Weights of a small mixture-of-experts language model, trained from scratch on English Wikipedia: a sigmoid router, 7193 steps.
Below are experts of layer 6 (counted from 0) of a mixture-of-experts language model. Rows are named router (the router's row for the expert), down (a neuron's output weights, with its number) and show model dimensions 0-223. Each number is 128 + 32 x the weight over its row's rms, rounded and kept within 0 to 255.
Before each expert's rows: "raises" lists some tokens whose logits its average output raises strongly, later layers aside. This comes from a sample of Wikipedia text that the model never trained on.

# expert 16
raises: "\n", "==", "-"
router [155 140  80 109 167 110 167 125 118 157 131 156  90 131  96 185 141 121 121 140 119 112 166  69 121 141 120 126  94 128 166 109  97 115  64 150 161 115 149  94  65 141 164 123 174 147 109 136 179 153 134 157 177 185 119 154 111 129  88 126  65 120 108 116 103  62  46 176 122 117 117 174 212 134 129 129 125 152 134 159  93 215  88 101 145 106 153 117 175 172 159 174  83 113  99 105 147 142 123 185  78 121 131 101 112 131 121 127  98 144  93 145 141 166 164 111 155  98 143 194 104 137 128 104 130 183 122 120 150 164  90 156 125 152  91 124 135 151 118 108 143 106  46 138 185  92 117 109 130 139  85 164 115 143 187 173 163  86 135 149 164 105 108 138 120 146 132  93  92 112 134  17 146 166 165 164 160 125 133 164 149 150 160 109 185 150 121 167 168 147 135 131 108  95 132  65 169 172 177 149 145 148 100 134 132 185  94 104 132 153 166  91 121  89 149 132 129 123 122  90 146 149 144 212]
down0 [127 120 107 137 135 174 138 153 149  70 136 150  40  55 172 180  81  97  97 147 124  91  80 101 106  96 151  94 105 130 120 112 103  94 114 115 136 148 147 176 135 140  94 115 106 122 125 163 150 154  89 125 254 165 159 111 212  35 129 121 141  81 121 122 147 139 136 162  92  71 151 132 112 165 167 114  96 153  68 124 121  59 128 130 128 127 128 164  96 139 133 110 163  78 170 164 158 113 114 169 189 119 148  76 174 115 126 122 108 127 146 128 178  93 106 131 163 157 123 143 143 113  82 185  86 181 103 151 161 137 166 191  94 145 134 131 166  99 117  93 110 130 143 128 105 147  87 189 133 106 116 131 179  84  72 165 126 125  98 112  76  83  89  92 136 135  90  80 191 123 132 149  94 113 104 151  80 160  88 138 160 100 163 107 126 132 158 138  70 127 162 115 145 105 113 161 114 133 141 131 102 123  86 159  98 116  95 140 116 146 163  81 168  66 111 121 129 147 116 125 115 123  94 101]
down1 [112  63 102 161 103  94 146 143 149 142 139  96 143 188 158  47  61 151 167 122 106 128 189 146 102  96 127 112 106 125 123 118 139 163  72 137 100  96 160  91 105 187 126 152  95 188  98 118 139 140  82 146  96 171 101 106 144 124 104 143 114 104 135  92 112 131 121 179 187 153 107 119 127  70 145 102 119 122 128 129 165 111 176  79 158 131 158 122 184 134 136 103 121  90 117 135 167  62  89  58 134 163 117 110 148 115 143 102 139 179 125 177 110 118 138 118  80 145 111  93 138 123  84 206 123  86  93  76 198 113 146 167  81 149 159  29 151 210 120  99  92 116 115 142 155 138 111 119 126 112 114 128 138 159 130 107 141  85 176 142 141 151  96 140 171 110 133 117 145 119 135 118  73 117 136  99 169 126  87  78 155  52 131 100 170  95 124  96  95 156 177  99 145 166 120 168 137 146  97 122  92 157 106 167  60  59 142 138 158 117 143 125 123 142 118 118 154 185 151 132  72 148 145 179]
down2 [193  85 155 152 107 159  84 161 164 121 122 216 104 137  74 167 115 146 105 122 116 113 113 145 130 131  61 122 133 165 145 116  64 160 173 111 111 118 172 152 116 177 121 105 143 201 158 148 168  89 128 108 118  88 165 149  90 101 105  95 126 142  69 151 150  86 148 145 198 146  84  98 161 188 145 180 127  86  95 154 160  87 148 113 139 167  92 131  77 160 103  84  81 110 144 138 120 135 138  62 185 167  98 109  83  84 101 192 194 102 105 114  95  98 162 135 154 137  69  92 103 121 113 114  90 152 150 121 129 113 127 145 118  96 131  93 160 185  94 146 123  80 103  96 136 115 116 113 163 154 121 132 150 118 128 113 149 196  73 134 124 172 142 152 103 167 142 137 132 116 162 156 122 146  81 144 102  97 114  94 147  98 119 154 102 116 136 151 129  83 172 144  84 130 117 136 121 127 149 165 196 202 121 130  43 105 138  55 117  97 153  82 116 121 122 119 163  84 168 112  90 147 162 146]
down3 [145 117  87 126 168 171 117  39  95 119 159 126  92  84 121 127 117 118 149 130 160 165 172 170 117 149 137 141 100  95 150 113 127 163 119 165 108 120  77  90 133 161  81 133 112 172 108  99 164 128 158 146 160  69 134 101 124 103 150 149 190 174 139 108 112 132 127 123  97 188 142 148 165 160 184 109 166  71  58 189  95 100 150 110 150 172  93 141 133  82 104 115 145 161 109 167 103  71 167 176 154 140 125 102 116 130  95  99 161 104 140 116 144 152 157  79 136  85 155 231 173  82  99 132 135 101 159 136 121 125 167 117 150 116  43  96  81 100 155  74 157  62 149 106 125 104  74  93 149 132 142 152 129 148 120 147 151 145  86  83 134 184 122  89 101 160 163 134  78 118 137 192 108 115  81 162 112 172 151 166 164 129 120 141  99 153 110  90 117 106 132 137 167 187 108  95 103 166  97 131  82  81 125 199 148 166 127 156 141 106 121  96 110 167 100 110 163 135 106 125 125  93 133 192]
down4 [127  96 144 180 105 114  83 146 168 123 133  71 162 115  85 135 156 137 107 108 130 131 125 119 147 109 186 104 196  52 124 112 145 166  92 136 119  83  75 136 180 144 109 155  98  97 130 172 175 152 132 105 127 100 143 127 119 120 196 180 124 122  80  77 157  84 125 146 110 103 101 178 121 138  82 137 117  98 140  98 119 136 107 105 138 102 138  99 101  91 100 107 152  84 134 115 153  98 112 116 140 158  94  63  81 130 129 116 131 151 125 160 139 106 153 160 154 161  99 135 178 124 152 164 160 118 139 109  85 121 171  71 206 125 130 144 123 119 162  85 105 188  58 101 137 116 144 156  99 106  89 169 121 239 208 103 114 113 124  92 131 158 166 108  83 143 141 141  98  72 136 116  84 180 110  73 136 140 120 147 182 140 131 177 112  89  83 176 112 122 124 176 130 138 126 162 169 160 147  54 107 187 184 138 116 115 143 112 155 117 114 186  77 166 187 113 144 116 126 139 142 182 157 157]
down5 [125  93 141 124 124  99 126  99 124 130 120 110 108 163 101 190 122  69  89 100  93 101 117 104 147 156 108  35 150 126 190 139 139 166 186 164 150 119 130  86 191 159 157 129 149 124  69 119 114 148  67 118 115 152 164 120 132 181 106 101 118 141 133  79 114 111 130  37 129 129 133  97  58  98  98  97 101 173  96 116  97  89 142 115 121 160 115 187 144  52  87 187 137 166  97 128 227 123 156 165 123 127 119 134  79 156 113  98 166 126 126 129  86 138  86 115  98 134 101 135 143 172 120 177 165 145 122  73  64 138 186 150 116 166 155 104 181 134 159 127 137 167 135 130 117  84 109  83 131 141  79 102 122  73 120 119  64 104 163 119 128 119  84 123 133 170 130  63 142 115  56 104 111 156  76  82 146 131 146  82 100 149  89 117 103 133 131 139 137 162 114  46 168 157 147 134 177 135 119 128 118 147 112 150 153 149  93 137 128 140  91 125 147 133 143 152 128 143 175 176 175 102 151  84]
down6 [150  96 155 137  89 111 122 182  98  71 130 136 109 124 134 101 110 128 117 138 134 179 153 146 165 166 119 160  88 142 121 128 101 108 145 134  92 104 146 139 165 160 135 129 150 149 146 123 129 105 139 148 143 146 130 178 122  95 128 140  90 129  82 135 136  97 108 163 110 109 139 131 117 117 132 108 136 141  87 121 163  52  78 186  94 147 139 154 122 116  92  93 118  75 101 177 136 139 120 149 131  86 137 127  92 200 131 159  77 148 181  94 111 111 129  78 141 110 123 201 121 116 176 155  87 119 164 108 134 135  90  95 121 149 109 108  89  98 159  97 161 174 151 204 181 131 108  95 164  75 151 177 121 130 159  68 168 109 114 139 136 101 135  37  96 144  87 123  99 140 218 157  12  92 199 126  85 142 120 154  90  80 138 141 102  70 139 115 124 143 123 162 173 127 102 128  83 133 170 158  99  94 134 153  69 126 122 142 123 105 113 162 165 125  93 153  86 187 202 163 184  71 119 143]
down7 [120 168 149 116 175 107 126 106 107 130 114 139 172 159 132  87 124 100 154 206 107 104 132 112 107 142 104 146 136 171 115 127 168 146  98 124 105 116 145 105 133  91  83 119 115 104 170 154 200 135 158 187  99 101  91 109 118 100 171  90 125 115 135 114 150 118 119 197  77  53 159 130 125 132 173 125  90 109 116 199 165 167 181 115 187 130 125 110 160 177 146 105 117  84 145  86 154 129 106 116  73 138 128 106 148 157  37 141 140 138 154 136 114 122 144 127 114 204 143 102 150 125 160  93 137 106 151  94 132 132 131 130 150 146 155 105 123 128 101  88 100 115 122 157 134 145 157 106 118 137  80 131 170 103  72 139 108 121 153 109 188 151  20 170  98  76 206 103 121 162  95 183 116  79 101 116 154 134 155 140 172 118 122 151 110 124 198 159 134  83 121  94 130 138 159 133 100 144 129 129 134 127 180 117 103  95 174 196 187  86 170 122 115  66 104 129 144 147 107  74 185 147 157 212]
down8 [140 163 156 136 122 146 124 141 104 174 107 110  92 123 111 149  95 124 148  83  72 146  99 133 154  52  98 114 154  98 152 127  89 164 130 146 136 131 104 138  88 111 129  94 149 155 111 126  53  98 102 159 115  67 116  82 139 139  99  88 122  74 102 120 129 145 189 145  99 122 103  68 120  96 109 123  58 118 143 114 123 140 111 101 123 148 139 117 102  92 146 142 164  94 157  91 150 184 164  95 149 200 103 133 121 125 123  98 152 102  75 126 117  38 163  76  81 125 198 104 127  83 102 131 156 212  98 110 135  97 179 132 113  56  79 118 168 144  85 178 118  65 143 151 111 113 151 177 149 109 118 138  95 127 109 140 163 149 125 109 165 137 106 103 181 129  92  60 117 132 116 133 137  83 139 154  73 182 163  78 127 134 137 184 162 135 122 152 120 145 182 128 122 121 146 116 194 121 144 120 170 151 150 102 122 164 128  73 106  87 155  97 155 148 128 147 171 202 169 124  87 205  87 122]
down9 [108 178 102 219 116 180 137 159 101 142 139 134 111 103 158 160 140 123  93 197  90 135 135 183 200 162  99 132  89 150 168 126 102 207 133  83  98 135 140 131 105 100 160 101 138 121 144 158 129  96 110 100 154  93 162 136 118 159  73 205 148  79 102 180 143 105 126 105 151 109 141 154 166 156 109 151 123 160 120 193 118 155 166  76  82 152 152 134 126  69 109 200 140 111  77 132 143 124 197 104  69 182  80 100 130  72 160 148 173 149 170 158 142 137 132 105 170 149 160 107 112  85  95 130  91 140 130  79 108 141 126  83 160 142 171 135  59 129 121 135 166 112 127 148 124  97 145 154 140 149 119  71 132 143  71 148 158  63 119 106 134  70 169 137 118 170  80 152 120  74 171  85 113 186 162 142 132 155 114 103 143 165 145 150 132  77 114 132 114 108 126 118 138 133 121 134 148 140 181 116 140 182 113 123 117 141 165 185 162 155 134  86 165  71  96 123 161 158 143 170 119 149 121 161]
down10 [134 139 127 121 123 152 132 120 119 182 130 100 139 171  77  59 145  97 124 162  66  86 154 109 105 126 133  64 120 101 178 167 130 134 141 132 121 158 154 183 158 113 149 138  79 157 163 134  90  44 148 116  82 147 157 150 144 116 113  45 159 156 153  72 133 165 132 117 158 100 104 153 103 128 133  95 161 132 139 142 147 129 159 119  28 137 151 104 146 155 198 143  69 141 177 120 158 116 120 138 134 129 110 108 134  75  77 198 102 131 128 115 152  90 120  83 140 122 155 127 168 115 118 212 169 117 144 128 139 154 106 129  96  29 149 148 116 110 147 145  86 139 148 121 143 131 163 148 184 127 149 195 116 135 131 116 163 145 150 130 133 111 146 112 134  91  73 125 116 146  98 143 175 131  88 134 124 176 105 115 156 115 156 180 131 161 162 127 124  66 160  66 144 142 101 131  51 106 172 171 136 156 123 105 157 140 147 148  76 138  99 146  84  28 163 177 167 130  97 145 121 182 103 132]
down11 [147  80  74 123 158 155 137 120 146 173 146 216 148  86  95 103  82 103 149 119  56 104 104 202 131 129 158 151 112 108 110 143 136 121  96 121  93 132 154 128 119  86 127 186 169 147 123 139 157 120 148 123  41 149  87 134 104 130 177 147  89 130 131  25 142 174 153  68 142 109 139 138 141 160 146 137 142 134 135 152 157 110 159 154 143 141 140 153 116 118 152 139 148 145 137 155  69 100 105 123 186 132  66 144 138  67 188 104 129 178 142 139 126  75 155 116 203 140 104 151 140 109  79 135  83 135 163 111 138 178  98 181 135 105 111  99 138 130  66  87 163 101 101 136  68 121  83 156 133 149 152 137  95  98 138 114 162 177 111 121  81 158 141 137  61 109 202 141 101 129 106 138  79 135 164 100  63  80 104 129 129  70 151 101 102 108  79 161  93  93 153 129 106 153 109 139 152  92 107 185 160 148  82 102 110 171 144 165 111 123 159 145 159 191 168 111 102  94 128 126 136 159  99 117]
down12 [107 133 103 109 125 139 146 148 149 133 149 141 132 100 105  88 117 172 106 150 143 132 208 148 149 103 121 136 148 140 139 172 144  85 148 189 193 166 160  88 128  66  99 147 159 204 114 162 152 145 180 167 137  88 120 119  85 132 127 123 115 128 107  74 160 162 126 144 201  88 110 124 171 125 102 142 114 150 111 126 106 116 173 119  93 100  88 106 105 144  94 187 116  71  91 141 112  91  74 148 119 165 100 104  84  94 115 196 140 108 104 145  84 128  48 107 102 104  48 113 128 138 138 159 106 141 137 145 130 124 138 117 105 145  74 143 122 133  96 145  91 130  86 129 125 153 119 104 161 180 131  56 165 196 141 153 144 104  95 171  96 138 134 106 125 106 129 185 133 147 151 145 169 109 160 165 125  85 166 156 149  92  90 135  47 123 176  99 135 117 120 108  99 100  98 203 187 117 116 121 141 116 255 152 121  77 116 140 141 122 142  97 129 113 113  96  89  86 167 103  86 178 135 133]
down13 [177 180 135 107 165 110  88  94 164 115 101 145 162 127 127  96 139 142  87 201 146  94 151 140  68  85 105 118 132 109 133  93  78 134 136 121 198 110  91 114 105 143 121 116  77 135 113 125 112 131 124  83  79 153 166 132 105 119 132 197 127 133 111 135 106 125  89 127 113 174  84 175 129 103 154 151 170 168 151  89 121 141 143 162  80 115 126 137 111 122 130  38 182 134 167 149  95 154 119 144  79 208 156 179  92 113 169 131 119  83  51 134 117 102  79 110 159 163 140  70 157  91 144 147  78 157 150 154 138  62 151 121 144  92 134 151 142 186 124  90 136  91 111 112 142 103 178 153 152 118 147 116 106 181 171 130 159 134 138 136 104 140  91 123  94 110 145 183 149 138  42  42 166 108 171 142 101 192  86 152 131  84 109 124 156  92 153 141 154 142 180 128 130 108 103  76 109 107 120 192  87 158  95 149 142 149 120 148 109 178 120 142 127 120  65 138 168 118 145 196 132 159 125 116]
down14 [120  64 102 170 144 104 135 135 151 116 116 146 183  93 103 165  91 142 112 135 158 153  46  53  96  85  95 121 138 121 143  79 144 164 104 129 100 133 145  56  92 189 114 168 132 143 133 150 100 112 181 160 112 102  66 161  82 171 102  70 100 155  81 136 172  98 165 134 129 155 181 110 146 116 151 164  72 144 137 178 116  86 121 153 140 171 150 121 163 129  42 132 103  95 132 153  87 117  81 135 175 109 153 155 113 152 139  98 121 181 118 122 141  44 142 115 141 147 118 125 160 170 185 128 148 132 159 143  87 150 159  96 135 110 133 127 132  93 123 121 135 175 138 146 139  99  62  97 169  39 168 145 104  97 150 131 100 174 143  81 131 124 156 104 138 144 105 107  90 111 115 186 138  51  99 163 119  81 165  89 114  86 148 184 136 113 135 207 140 171 120 107 140 150 104 155 152 137  82 130 148 146 164  90 159 131 136 147 124 127 105 136 134 163  94 207 118 106 138 107 148 138 151  82]
down15 [160 149 154  21 115 147 120 167 154  83  73 185 130 139 146 141 128 114  75 102 156 171 216  88  94 119 173 131 114 111  52  89 149 130 140 125 142 170 106 110 122 136 148 142  94 121  76 136 128 128 144 130 148 132 151  91 158 126  86 184 145 140 158 118 129 100 155 106 165 162  74  77  96 168 132 180 146 118 166  80 159 100  95  94 148  97 159  96 102 118 154 147  97  42 135 124 114 131 144 109 131 112 100 117 172 148 162 134 130 138 154 100 145 173  99 140  41 117  58  74 163  97 186 151 148 150 149 106 105 118 163 102  93 159  85 129 131  88 109  84 192  92  86  87 132  93 148 147 112 142  94 164 119 121 129  77 143 123 144 147 163 143 163  94 111 121 132  89 137 100 107 125 120  39 171 143 188 124 140 127 167 110  85 145  92  87 118  87  93 110 153 188 121 121 167  97 141 151 134 110 141 133 115 136 152 121 144 181 145 103 126 152 129 144  99 203 132 174 169 151  66 145 126 153]
down16 [155  90 107 107 160 190 104 129 167 121 187 138 140 144  93  82  98  73 104  58 120 133 128 152 153  74 129 114 181  98 153 147 121 150 153 139 102 120 120 140 124 121 115 162 130 136 164 160 156 175 140 109 142 156 158 113 137 128  73 130 143 171 123 156 139 152 121 148 133 148 105 114 137 115 132 110 141  67 123 112 138  68  89 150 126 132 120 117 166 110 104  26  60 104 108 161 139 119 100 188 108  61 170 111 120 108  72 169 108 113 126 188 132 133 150 113 116 118 113 100 174 156 106 201 158 138 159 110  94 133 105 135 131 126 165 109 158  77 124  74 219 114  95 172  94 106 174 120 116 153 152  83  90 126 141  99 122 114 151 126 124  73 131 155 135 123 114 125 116 179 117  77 149 141 126 139 124 105 200 117 142 107 145  62 115 140  85  64 164 142 105 179 181 134  77 141 161  99 159 102 149  90 161  84 122  89 138 155 139 115 152 115 130 185 123 138 113 107 170 120 204 119   8  89]
down17 [119 135  63 126 141 127  58 120 134 143 132 106 145 109 136 132 148 166 141 138 140 141 113  92 169  86 127 137  51 157 126 106 221  63 116 126  94 128 153 135 144 146  80 173 142 150 117 184 102 123  97 100 165  74 156 148 135 132 144 110  90 201 155 116 108 159  83  99  70 130 182 147 142 122 142 133  98  94 129 149 153 103 121 137 134 172 109 118 124  94  70 156  97 136 163 123 137 178 124 126  93 158 114 122 131 117  98 107 107 186  62 167 101 171 115 110  96 157 109 105 118 160 156 146 128 128 105 122 134 116 115 160 181 113  66 182 139 164 180 114  73 129 140 133 131 145 123 156 162  94 101 139 139 134 135 113  93 125 155  80 163 108 186 168 151  85 143  60 113  92  83 123 127 230 143 127 112 171 191 119 142 157 150  94 114 197 147  59 176 166 145 140 135 141 155 127 128  39 114 140 144 118  95 126 132 110 104 127 129 154 159 157 112 205  72  62 113  98 108 120  88 115  76  88]
down18 [120 167 141 177  72 120 131 151 141 123 111 112 152 127 173 134  68 175  70 172 125 121 104 118 145  90 169  55 158 151 101 107 157 148 103 143 157  46 118  85 112 160 147  91 129 172 131 105 180 182 136 150 129 112 174  97 109 109  89 110  89 130 110  85 189 157 144  87 208 102  78 116 105 149 202 140 125 194 156 129 156 105  95 141 136  64 140 149 174 165 133 153 150 101 110 143 121 124 110 106 130 149 164 128 132 174  98 136 119  86  91 156 121 168 162 130  91  49 133 108 107 135 166  93 140 121 162 143 145 139 110 161  97 104 124 150 108 147  75 115 152  87  91 138  92 139 133 140 184 179 110  86 143 114  69  73  58 106 161 153 144  45 141 142  80  71 136 142 138  97 136 128 113 136 124  53 108 134 100  89 143 153  97 129 140 156 184 107 169 130 102 120 128 104 123 166 109 110  68 137 111  79 141 118 123  82  87  99  90 132 106 121 141 120  75 146  94 133 122 117 140  54  79 143]
down19 [ 85 144 134  94 132 112 132 136 154 171  99 117 102 116 110 123  87 114 156 117 118 140 152 134  90 122 159 160 102 133 138 193 161 158 156 170 153 164  95 193 124 123 136 147 176 112  94  76 182 166 153 184 194 156 129 151 109 129 129 170 112 137 119 159 106 143 139 101 180 118 108 122 120 122  55 129 130 128 134 129 141  84  86 164 137  84 138 175  90 120  89 124 179  93  88  96 161 199 141  94 131 135  78 152 109 152 157 119 145 124 116 144 139 153 114 143 176 150 150 187 119 103  76 127  73  89  66 106  50 139 125 134 200 156 116 167  52 192 125 146 146 201 135  71 201 129  79 119 118 135 145 114  54 117  99 143 172 145 140 103 158  79 133 138  50  97 109  81  84 103 106 106 116 134 172 204  79 125 128 130 151 157 126 130  89 130 158  93  94 136 138 126  97 101 142 104 160 117 133 137 122 111 123 112 131 128 224 127 127 124 135 152 181 110 176 114 116 163 120 168  79 142 159 138]
down20 [144 175 125 180  87 119 134 119 206  98 109  65  75  97 133 156 113 124 110 132 128 144 143 112  92  99 126 151  58 160 121 165 105 172 172 145 140 117 100  91 140 108 118 140 116 113 125 140 131 186 110 133 178 115 140 192 134 105  46 135 130 149 124  87 170 123 160 190 149 153  81 129 118 162 161 139 127 105 144 115 136 123 111 145  76  78 218 163  95 110 151 161 161  98 207 141  75 104  83 102 175 140 160 119 123  98 166 151 211 175 155 160 117 132 127 136 135 172 210 120 122 124  86  89  70 129 109 182 104 144 115 135 164 118 143  89 124 114 141 102 187 144 114  99 123 162  85 122 129 116 108 150 170  67 186 110 102 142 160 149 149 124 132 139 136 180 107 115  91 131 116  94  82 136  88 123 176 131 120 116  88 145  93 122 120 126 178  99 120 111 125 145 112 156 155  45  71 113 190 123  94 152 187 127 121 142 120 207 133 109 147 133 103 119 125 143 109 163  73  75 109 129 128 161]
down21 [159 108 132 146 121 102 175 138 119 116 160 116 176 170 164 115 148 115 108  93 139 106  89  99 132 135 151 114 137 198 121  67 123 128 117 137 138  97  78 105  78 100  80 112 124 138 122 137 143 104  96 155 121 108  82 151 117 104 122 102 137 161  86 118 214 119 193 175  94 128 170  83 217 118 141 120 170 137 171 140 176 159 142 158 105  88 133 132  90  91 110  87  83 154  90 129 141 164  62 104 164  99  81 134 134 166 127 142 106 123 135 129  85 105 137 114  79 144 160 127 160 132 136 183  94 122 113 107 108 113 116 125 118  72 137 145 166 121 195 127 160 170 118 107 107 115 206 124 149 140 134  88 109  79 150 143 108 145 150  87  81 101 153 129 163  95 154 179  61 118  85 171 151 121  74 105 123 170 150  89 109  85 174 143  97 178 121 122 158 100 101 135 139  93 182 157 178  92 141 112  97 138 164 128 135 223  90 196 138 142 178 136 128 126  57 131 134  97 164  98 194 153  93 174]
down22 [123 112 111 132 106 129 135 151  87 101 147 134 176 116 114 115 194 148 114 180  96 127 162 115 105 184 142 134 149 116  74  97  75 134 217  87 152 108 149  73 121 102 141 130  81 122 119 122 135 159 104 165 118 176  92 151 134  93 168 133 162 156 127  85 197 118 167 163 163  80 167 145 148 154  95 144 167 186 164 125 107 184 148  60 109 152  88 117  78  80  76 161 144 126 120 159 112 164 124 120  92 167 121 123 102 121  86 123 114 151 131 111 134  77 132  95 100 120 123 186 141 133 141 103 152  79 120 145 142 169  35 146  92 157 121 134 134  88 140 110  82  79 149 124 160  80 138  53  98 131 130 107 115 122  72 166  87 139 133 117 127 131 100 122 105 161 166 163 140  77 123 119 127 211 136 169 152 109 115 158 122 116 168 125 164 145 127 125 130  47 205  96 202 177 109 157  80 141 133  93 105 159 152 157 130 115 138 143 130 147 116 169  83 129 107  70 174 160 172 140  82 115 104  90]
down23 [106 151 134 163  88 130  46 102 111 132 118 116 121 177 124  86 124  63 153 146  95 120 134 150 142 122 100 110 161 133 126 114 122 157 144 144 132 130  87  86 145 102 131 154 200 160  95  45 120  73 204 149 144 126 144 118 186 109 101  86  74  77 121  75  99 139 118 186  91  92 131  77 104 213  99 159 176 159 136  77 179 117 126 174 118 131 126 110 125 199 170 123 165 148  99 117 158 160  97 106 114 170 149 137 110 127  63 151  99 142 147 152 121 101 114 103  96 125  90  73 136 118 188 137 115 128 110  93 140 145 127 143 140 161  70 185 148 158 141 149 139 169 140 124 179  68 133  90 170 150 122 138 135  99  89 123 138  63 119 104 157 170 171 108 157 153 154 132 142 125 111  85 187 175 121 154 135 130 124 155 104 132 110 167 142 120 180  98 111 153 132 102 172  83 139 100  78 150 112 211 167 118 135  60 109  75  86 120  82 106 141 159 148 122 112 141 164  99 161 162 176 156 138 101]
down24 [121 148  68  90 120 123 135 183 145 111 112 185 144 172 102  51  97  98 124 110  96 148 130  99 126 138 198 148 119 100 162  58  86 122 150 133  86 169 108  84 154 125 111 164  78  93 126 119 159 107 115  96 131 115 175  96 108 171 174  63  99 163  89 143 111  85 116 135 109 158 141 148 133 113 132 129 143 118 126 133 108 130  61 131 116 150 123 103 148 134 135 104 132 196 127 124 118 193  59 117  48 126 179 160 134 155 188  97 164 143 124 217 133 120 177 137  90 109 165 132  91 142 179 161 188 100 140 125 155 139 140 201 184 151  85 135 129 193 112 102 128 119 115 116 168 136 144 117 139 121 139  89  69 114 179 111 132 202 145 115 135 102 128 127 155 158 130 183  83 147 153 117  60 156 117 129 147 137  99  83 150 117  88 144 165 198 136  52 170 177 111 109 167 153 155  74  85  98 163 162 118 100  98 134 134  91  94  88 136  96 166 112 125 127 133 141 116 132 100 136 100 126 126 113]
down25 [183  52 158 129 155 110 100 186 158 189 139  88 147 160 127 112 113  81 182  90 126 135  99 119  78 128 146 107 157 206 111 125 127 119  78 135 158 150 152 110 166  98 104  94 102 107 151 105  75  80 110 122  48 126  59  69 128 194 100  69 101  50 117 156 109  50 130 127 150 116 128 134 135 155 148 127 167 128 145 170 132 123 151  88 119 162 111 109 135 100 137 108 145  87 142  77 155 166 152 151 110 188 197 127 164 157 146 135 123 120 122 103 111 142 110 153  72 102  89 103 107  95 105 170 120 164 149 152  96  84 136 118 155 174 141  88 116  82 138 131 150 175 129 112 124  47 143 146 166 136 119 112 134 158  65 135 146 111  77 114 165 128 105 104 109  63 116 116 119 106  86 177 220 185 139 112 157 114  97 113 131 127 120 181 154 167 108 156 109 133 146 133 120 116 112 124 131  94 135 149  84 157 102 119 169 142 139 112 126 139 144 165  70 119  87 100  81 147 113 106 166 142 200 128]
down26 [158  70 119 126 129 111 120 140 121 156 115 120  66 108 118 109 162 141  92 116 119 185  96 116 138  45  55 166 132 106  82 112  57  76 128  76 166  90  90 109 143 110  91 114 118 108  96 172 150 102 140 110 138 169 165  90 122  83 108 177  98 126  95 128 102 163 119 164 149 117 114 111 122 109  91 140  40 145  89  89 215 140 154 111 151 106 132 165 152  95 139 109 110 144 102 138 118 159 122 122 135  77  47 101 152  98 104 185 152  98 140 145 102 191 134 113 131  90 106 130  92 143 112 126 135 134 126 135  99 140 118 116 133  70 128 194 127 133 142 209  97 119 107 119 111 142  77 126 120 157 106 140 111 135 143 192 169 159 147 209 113 121 166 123 142 182 127 170 133 103 106 119 118 154 132 102  95 154 129 145  92  78 147 113  95 148 110  91 159  90 195 116 112 145 138 114 140 146 169 123  77 124  68 143  66 100  67 136 124 133 139  75  60 128 180 122  63 128 119 111 103 156 204 112]
down27 [ 85 123  95 167 165 118 174 151 185 120 153 118 151 170 151  75  65  88 161 134 133 173 115 160 149  95  94 173 135  86 101 112  73  85 126 112 107 138 127 124 111  82 164  97 126  99 114 112  55  95 106 158 148 146 119 109 113 123 131 124 146 103 139 151  72 140 164 110 142 102 134  98 120 134 165 135 122 103 100 144 137 157 165 106 125 126 111 137 136 127 123 138 121 161 105  83  86 140 184 117 165 145 107  83 120 149 116 153 118 101 122 141 128 191 159 182 123 130 111 136 113 145 125 145 143 111 138 146 172  50  38  93 166 210 176 112 140 117 149 161 135 184 161 147  79 118 104 130 101 114 169  62 147  66 114  98  57 128 102 140  82  72 157 110 157  78 113 142 146  99  72 134 182 156 134 145 188 109 105 168 162 114 109 181 143 137 126 145 105 129 100 164 100 138 147  88 128 100  99 146  77 127 125 170 130  60  86 159  83 140 109 147 146 118 117  82 125  73 163 131 141  30  46  85]
down28 [121 146 100 123 138 176 147 158 138 122 110 131 205 191 116 135 137  95 100 153 116 135 153  49 134  89 131 155 111 103  71 145 139 105 145 128 130 147 135 140  99 142  88 116 125 111  68 190  43  95 146 102 185 126 167  70 131 150 194 107  82 104 187 142 160  95 129  66 141 134 111  98 138 147 145 176 116 141 126 141 118 144 146 145 132 112 177 151  61 128 172 110 136 122 137 150 116 139 189 182 123 176 160  74  68 173 168 140  69 126 108 127 175 161  71 141 125  67 113 164 131 140  84 122 124 111 177 119 143 136  81  66 134  97 105 113 140 102 129 124 165  86 129 100 105 105 154 104 143 147 131 118 112  98 183 123 161 143 214 130 132 151 193 165 125  95  49 155  77 166 115 124 165  86 152  97 103  64 146 121 116  99 124  54 134 143 107 116 134 140 117 119 142 179 145 165 101 104  44 111 161 176 164 128 112 102 128 116  91 103 128 144 150 101 106 133 145  78 101 147 140  95 140 133]
down29 [151  87 107 165 129 138 179  47 119 140 153 126 122  67  98 167 119 147 111 146 147 129 183  81 105 169 140 113 136  84 118  97 135 166  65 147 185 124 119 122 182 179 162 142 134 130 152 130 153  80 138 150 150 219 133 145 164 127 138 156 107 115  52 124 129 103  94  65 115  96  89 164 127 154 145  96  78 115 116 162 157 155  85 122 140  82 145 171 159 140 106 142 176 167 162 187 118  70 155  87 184 142 119 115 178 121  54 143 124 147 155 135 127 153  98  53 122  90 199 214 133 127 122 115 149 133 124 117 117 155 139 170 136 135 163 112 115 183 132 152 119 142 117 135 160 165 190 166 178 129 115  86 137 134 150 138 140 161 114 170 154  93 122 125 139  90 146  58 119  49 152 123 120  87 107 163 129 115 107 164 111 148 151  97 184  85 159 110  90  94 144 145 107 131 169 116 142 139 127  82 124 144 132  85 122 148 148 100 130  64 128 103 142 106 147 105 185 193 120  70 140 100 108 141]
down30 [126 146 149 134 123 158 149 117 158 143  92  83 182 106 124 128  74 142 112 168 122 150 104 153 175  97 134 112 152 106 123  89 155  70 120 124  99 170 132 142 136 101 146 142 166 167 129 141 101  60 154  92  66 170 142 142 101 196 128  98  89 116 100 119 157 116 160 110 153 161  89 127 121 156 105 109 127 169 133 133 104 132 173 129 134 164 117 138 124 101  76 127 168  85 105  56 109 128 157 126 127 132  79 117 150 146 109 142  21 100 148  69 161 100  88  97 167 128  84 100 161  93 122 128 183 124 123  54 147 175 152 144 156 167  75 151 139 145 134 100 120 159 140 101  97 101 138  89 119 147 160 125 115 118 158  75  96  83 101 113 142 180 151 136  90 162 206 124 143 135 181 118 125 148 126 133 164  85 132 112 166 193 182  85 130  77  81  60 152 128 140  72 111 136 154 153  95 236 143 165 141 121  98 114 198 141 162 136 125  89 118  96 159 159 117 132 126  90 151 190  66 127 130 109]